Experts of a small language model: width 256, 5324 steps.
Below are experts of layer 2 (counted from 0) of a mixture-of-experts language model. Rows are named router (the router's row for the expert), gate (a neuron's input weights, with its number), up (a neuron's input weights, with its number) and show model dimensions 0-255. Each number is 128 + 32 x the weight over its row's rms, rounded and kept within 0 to 255. Numbers have three digits each.
After each expert's rows: "mostly gets" lists some tokens that are sent to it at least half of the time; "gets" lists some tokens that make up at least twice as much of what it gets as of all text. This comes from a sample of Wikipedia text that the model never trained on. Tokens count by the router's weight.

# expert 3
router:142106154134134172146134106151116142131120100061192136173165168100171147151137171188110106125125132142178120146124112131139157163107109122187094081112146142122087124114137171117159115163164177212088145158179100124126161073075108124129089134070091160016105173160175099151136171130141125106090101126138130130149019099130102140102146053178139125135129150101122172062119086093115143133178122137128155099092128125119133062160085152159156135114135115139156173177114158107166127160108045138068160136131201120112139158113156081106126137099128123166109074079114163154089099078126177109114112130167118162136124131146176137131096130134146141073140121117121110127126106120118112174167105160107123155084089116246071084132114154192114112168125101128128173145127122139112063113101145
gate0:095114166078146132111151173123219162056134103099140148102147121184136087144128181125106150108103214085165143124140150084156127068118116139104197107110108094095110127161092116095107163098147079094140133116168090143166136137157095085123143126111132106124094180062124162113147112102108112125070138107117187145170073173118180142099174143165097145163108138167057162119149168105102147081122149122079138133147143110138153141121122155166151155155160145145176148132152131084156136127079104136123171153092117083135157155167128116099181132182116163131078163078112114165147127154062143138167140129124175091124201122152112087152108093121154069144081094111077115091134196150139121122102132117089109149133127128089143184186140142162096187163128086132153131199085179141183188073099071
up0:141126148193162173107177097115163141083111044103147139096213084150104136120145182115111145134150146120132134103170115132089131145137155145069119143138172129099114086088093154115155131117058151096107145105183136129163122088171103089142237091098122150153120169108064129120114184136115132109061149089091112165118155159142131119123117149110155170156101151132099099169119125074168157140162132086165114119118089090131078095096110121111128133088137128147149149149158149125113080069050140128127159133104099137165122098115139095159170171172071130137078158111067159156155053116094119075129077142133134105167170122149106134199129139108114111072118123115090153057143117098067121137071130157076134138165156124095118143137147145168196181084076118131156097169081086145136167093165082
mostly gets: " The", "The", "′", "ism", "ast", " Sc"
gets: "\n", " The", "'s", "The", "ic", "at"

# expert 9
router:149123101144170154144119218192092143164171195097143073076131117124121088117102211065121148123100148105102103107173110139135126114125060137128128123093150137095124108143136255087099118088153124144092097111129132138136136134131140115131191102125156123170127118134139159142158088105161192121126168127160130137079154086138156147160151135175114119166083186077153121118121175144115095136120101101110131106117137098143159121057144146129108147105148135165141157109139141219090114104108119101100130141141075155123105132146135174137097169099187094171120117213136125153110160156134175133115075090115165124103108193151134117144084121095052116107185135152114128121132161125104166097135112170161110117071129137255137102148090136162087136156117157096126146092119162168075138125083118
gate0:160095136164127116165124096131093084103123141101170113196128105115112134073168138154124182133156093124117085121132137112145150140143117082099049098116081094083071108121139121113152137132147173123102091122103167102120092117071178133085130175110081148108129098059120156224082131144068154132167124141085078115223158150114107170103167146089110189117145149158161113094143196145147110107145120098165139124058084116107097175179151145132133140102145069107084138134142074096139087171097119145082129079167143157123096122123156156105108125117150075157144098092122128125123114145113085140124079106135185112089127181118137188136182126111158233143094122199126165120129153118104140128133160117085090105148117098151105143132152101159109176109182105150125062181190085086111109165125169
up0:097122144128124133118156156125167104118100123142034146128137094156132154114059118100144063192133142105173179176116102147119086055100138179137122128132132195137142125094135144128086132162124142143145152123092146126116105109100097084149101066102131157141122153149116128041162159116140094149069101122146140080065112066101055117179117161129184096175146142110135126152090089104150180144176084136121138120176138136130103076117167147132102127176144191119142150121166124165106144112103145129128127130062118122127148172122138130050131189129070178111095138129168142127147128082165146140105156158112068105178121136109128044148104140140130101135108109067135096188139167171180124139149104123164169143121156125143158061094108126081161105118087124062111173070101080196183151090133072
mostly gets: " D", " P", "k", " where", " V", " de"
gets: " the", " 0", " D", "k", " P", " T"

# expert 8
router:114127158119206171145127186177083167141133125112180112198127149078143111100098132136135193161134135132113062107094169108146151150091140103157127175108154088106145175138157091130148187090170106132107113143181141128120158049123127077119166101112150123176152175165128027099126111128169115175120206109176088103091154094144150111131153109093091157141140081120168180118144103090101156052089089092054097120163123121143127152151119101181140099111136111170137104145123181142096122117113153163097171100114129115155138124155118158134128132146197127111119139112150118056132140153055096127123112127087147143077090154111121095098078091122054151141160068094162136096110161151157021132148122134122127148146155165093104150143161165121128127137109122200139148098122130193154139133142183
gate0:110075125132159144129140119164184079119175183142108161070159112196042158115114165088108220118125170147107141163162166124130112150086124118147128152168129110141077137135104102138142177123150138185179135095062057156074188164107159113173154129117199089150089148138153098098173173213110169120131111176064073090170156122134127104117168096117129189122147108121106149123141089105113183108148160052120080089151123144162131123101098117163108109151095138142140112160170123168123156122150104131146150145070064137141095119164168140166121098105135097118117142134144086163185098131128118163121116156144204136125154120106088137134125115191131137174149122135133119165114194099144102152182138194158146093077140114101171098132129116120145087157135175073131154093175137160118089160104082
up0:120139165154122147176074216123065107131127093071097169115134120132170112115124140141147098185103144183148066167149096120114116129106098145133144141111121179142182132120154091164103133130146115140121096157161118114136071164153110085161123087095149161130159061116138192152107164121106133066115078149103104158104116152212128166096069186134082117186142074168154092161134179146144125095091199146055109147125166075123154135094179086088088147125136095146074106156132093089197114121167143168115170081103095089089140111150154137114187138143142160155100161118074116138132152107162097142185161129182110085159178082116150124134101117162150183095076098151168168108113073171103166117103081091128137179134108144121124112117145135128088198102116114140178146130169158105140142124110100
mostly gets: " is", "F", " until", "P", " club", " through"
gets: " is", " was", ":", "D", "er", "P"

# expert 1
router:150149091161131157127135174135145168149150137144135135190139096138123149093108084143120103179078151161119178136176104114141110115152152108120135055063100180104140142123154163088141126213104117118133146179142158145053141201171172145146134121180132086229085153177165155114117183099147208148097011135135111158081133061104152079136085107136153127130075160087143124042094099072107124166100175118161092112109093123170100150095123080124125129080166181116157114113163145130145055098158096114148123102122128131116144147135098171090114111108149118113143122096140158108113148126076088112136155074194145083114114148117170127170088132155117131125195099143124081135101169129086118114109141117131170161117107177215138136136106156127119141141106139136122111155135147165106161137097118
gate0:153163106134177147136095119161088113161152139181153145162110188145134081103144053153073141005146114104084142191148117133102147137121152081186173080114123131078113126147046152116135136121113117187137144106154138152138143137115119102116160104143101097134138173144133136099149130105131086110116094077154110168122101180114108114142131134133096106185119130119146100123094077105134140136116096138181060159124104127174084131164154138119107129127062068105127125128113108137131056133161184076085105048149127121099200127119112126153081100090108125099168126098133111147135051175139163165160097136181127156105176128124149109140130125111091118139113137151103115136103061142178130130129131136094151052133144090078147162153114211164148171120103121057132160098156168131055100177167197
up0:066083144178145170158174105134164156149083110082142101110191159181115184134123170099105131192135117139173124130091105072115125127093134105148177162145119148147114120178152111133163119107100161145096160130135161142146086104187162168060135109171184114131141127106112142146110107115176136131085161141141105127114130140140152118178151178123148084125087133171138159138126149154086133128127137174092226128127167072119154104133045129125127104161130107208107089139191123101114176099142075111198151177068094128119155152130140089125121087142100102140178147132152194102116124179144137114115181134121152127092098100155083131093090139098136130163150149128125109172050161148145149155149174138137151103113186102182147083147133070140163189148171197153168075086130109156068123127062106
mostly gets: " O", " B", " f", " against", " part", " War"
gets: " B", "|", " an", " S", " W", " O"

# expert 14
router:119147110179152136089095178137172141148113133164166119095166107094116111102144141157073121167126081123086133147156123125152158106104205123123165113183141106127178142186154103131170158139149134110101203142132136076110118175127142127145172154131150098093112122170101118072120125126158161153077152120095135139109122156085151072126141120195089105131141053128124177092147126126094102148106153106081185188149112148138131110150104154190112130127170118130089146097126167136081017175128118130110185069125066128095098147150128105162104237072143102116121193145107133156122162143166167090141141100217142060126122099108200116124156145189128143124121183097126100142127142138147171147139144150068059104099113133099133153179146106150095064176103123076160122099160156127136129137096125
gate0:143148145112141098171145110108075090116132102105076104154163126181113104171171106165186157133146122111143078216139122143125119182154168114162079169124140146113189174111080173092117133100097110143216120144082104155113127121105126152139134155140126168153109032088078141141121160172099165103124107141149168106107163138108120113123144115131143150142160163093084142074115139052138109164112117111173117090063144140092123121138208145112135126147133065107104131120142107087148155112117116172141129177146036144148171112075130122068124159119129158163082125084133163133080113107118162151101076125171172129125143134086150157076113120102100117147157169112131176191164173069120101149145144105163103113123193072126114082110181085110132107095134074133058165129128179087074138094125067
up0:110116186098137096093129129092150141093135144159145123159076105101141120157085162121184129125128162170149155102085135123170166100112156179049155127179095115155074116109145060145136163153169116095137191049126154138146087163158108104092175120118115110093179150130141105060129086098070103132152102149142087171150151072111121116150131135147124159134131157093125143194151175126136117048197150112154165084104122109161144099093108112154101075136120168144164099139068129144086142147128093108109135122159192095137055057138128137126170096181121144117145131131116081118164105104064113138102189101062114102148131090079122122167125161192101148130149122147094108132168083163139113110085087184180189136112080129155149121092117155138120117121130200136187127145112083156200170162121142
mostly gets: " also", "or", " were", " government", " use", " r"
gets: " for", " in", "al", " were", "or", " also"

# expert 0
router:103073139146180088128117098134153110123130184137153169111110073121206186137089199063126161175146133107106064131126114152109130085133102081182056217108111068189149159144126118147116131140123144161130158147152160109160131113134119124133105224084136150081072107136086094137166098147119132151055138139156119120097149099123169109119162124097140137129170139066166183154125193142126104069071127072066204121158247114143134147163143127096125109125093149164129096116113151140072171107147177091111113146124130131184075177188138068156134139132146164136179156166129114156104158159149144083118107143129113093101120121088155122159092160162170098086097151106126112128120187153141117141156133163158118141162093144147135123119084137112089115154139177127158158136149145148104131141118140
gate0:115125125121127115083171161102133172188066143124080139106132187085100136092114105091182131198127141064192151164126084069186111115175174165138132161138103085146131137156124140146115188131151103091164099160068134127175169135104138136090162076093142096120171185141184108167122140123095139100130088124160132070087176111109147083150182102169113089072147114103163137117129092097140152116075131150118111109092104138159053131140190118127072117125145117194184138173158106095165162098088164106113161099097094132066121050077137177121137113140160193094113098103169148115215171128143076123137098148130104122135175117139118095177124160190094090119137143133110156168096108144094122178113102155104169116105157147126123180077104147107134118182146126142121143125125098165150150092098115
up0:155174122162174105136118108147162136147051108105166145085117104135181160090127194164129156115100124201141104165094122124113179117142091099059147099151119155068107105114088174142182093144109109161138163065093142129093095187159087046139102164088196112151110135115083140122110141175085157109083074130090075153177117092140117098146107126159095149145135174166134156105147216169138134171045112136147151133135126115090168121100112139097123116142103078099114047157143103141122181172207171122083185148120153125139110143147180101129199178107150120141111150116138136144095100108122128145143170120126136102181148061114134113225152087123129157110116072109113168141151083147106165096129083140127101131142105104106120066113163118139181154144100100126126144156132138117158084146138113
mostly gets: " In", "In", " An", " another", " England", " David"
gets: " a", " In", "on", "-", "In", "g"

# expert 6
router:115120144117103109149136141131136178121122163155161156175122190117109041075141100079085178130150133133111068131081125110119128115078112062123106130143112134142127140145114071111075127204084136118131112105160168093105170124113145123130160158070171111172076168118146176173135128112170125144087196100100079149110198090104138185138150152054111133111145209128151138134114100100094081175049097100130177119159150090132169144184186098094154174106112131133072137158167154174099128148163127158074182111126123127084077108140107122127070207124120145212156135131156131107122152141202139096125079108144177128108135156155168144104137115147140131104137097126114105120135153132154193107147191186149150100114148136116151095130158145119104098120131123183169153128132124165128149127114038
gate0:172097113132142141067111164161128155082101106190145141136124110127110122111143173103101087053145114151170138140074102144092120091119137111117130070199142148162121157046144143129189226205122115131124097124118105127137154141099118153153185212103150169090152169112159079128202138151101150134185102137133149097158138101127126117119124121139145125103115135154140163161136121118111076122140118152136133101113075178144156150157117138122077130136071131135105170088107176146167156103106188044102171072144115138121119083183173109131220132134122081173105132134154134122114141161091111154134078112200223149120207174133123204106084112130135112169092127156101091159118116139098135148115111073141108069120114087135128134091146118125103173099082119164174110158137106133159105125108108
up0:104139153109159124178160080066093109177146135069094145107107118129168144198100103106188158169127128143123125129151174096131117149143108205139146169091096126103157098177075139135064039080149114109101169172170160155139087105154160149122079069167096130164119084147110162123080130146098098091104146134107131148103153154151092156118166151095118150104146118100102083082163172165146165140166114107120134130124151118150106115120142117106164145156180131078120117160165049109137087180151059178184079175117117105156182127108138139132068098136177149097108124121043114115162097071141139121137155167076053118200106104129104073148136178126080141118164130095121206135182123112107119097162122164140142169128134118116096132151137191122124113148178144080114147134142125117156189114163142
mostly gets: " would", " some", " no", " No.", " All", " will"
gets: " of", "|", " as", " by", " would", " some"

# expert 15
router:147114134139166094107122100109183124129144130115157088138120121116136154090147129091129155146139103080155111228088108143059112090148109148175154130116133137115101137113077066193169076181175135154104115105103129139118135161081116076118144064146173090194167139113135147165136129116114171105078127125157156205115176140085147089134106125153157111119200152137126178126114087120072075093082126113130192099108169115101148101199158146172125135044154116155144117130111142182155102152113132133172195141138084141238154119100115136133115194092140070095139131092137178151112159150129183125132145120147091159152116121153086119121107082099046131130178087153115131101143177142144153125119166112146212111075107139107139118114215152163096088128108138174165121121136139116111111127136113
gate0:114102089133094117117139067100109075138077201135148157118096134175105187081125101126095098112178150124197091117099114109160154130099067148208204162108118096104121121125071172158126108105210151108064124144076160128171124173063123148156097108115116152150180129133117104119101095076139132080181108151097145131063141129115162132091147128123121136135153132116114114160161155081150191097185115132089100120165140080147159201110130174065082126123097152129088117111162094133131125139076118110130126213106108122122147090087155098144139157138142179146103129104111099112175148154176118150119164122142080154171081147125109130079113105099130077141166139159189174130123134127144117120081113088169110147175162098181127108116123099155080182115137167112200092160166076185164150098122126
up0:092147092137079111127102183099160099128094183126136138159100220174143140098125101100175157154143119192150072124105164136202179150156148116134141130109157143100142151118130121147124153133168125165103171101126133074154199184055090149034084148092175118130112148202168101148119101141147148137121112181147175131126119126123115104167096165160092145156117136157095144091160155106162156187119179129131125163147178101127101108170158153109067178089079114140123139100101104162094153168110144128083096113121134165129049104105137116099085075131118173171101164104142142123088190149127147110171141086189084095100153153108154102154121103114066128126068085115149134127110132096151122103101111159140118094147181157137166130126140173191092095176082122130148161132090093182177146070141171
mostly gets: "us", " National", " during", " La", " First", " (M"
gets: " |", "us", " L", " his", "n", " been"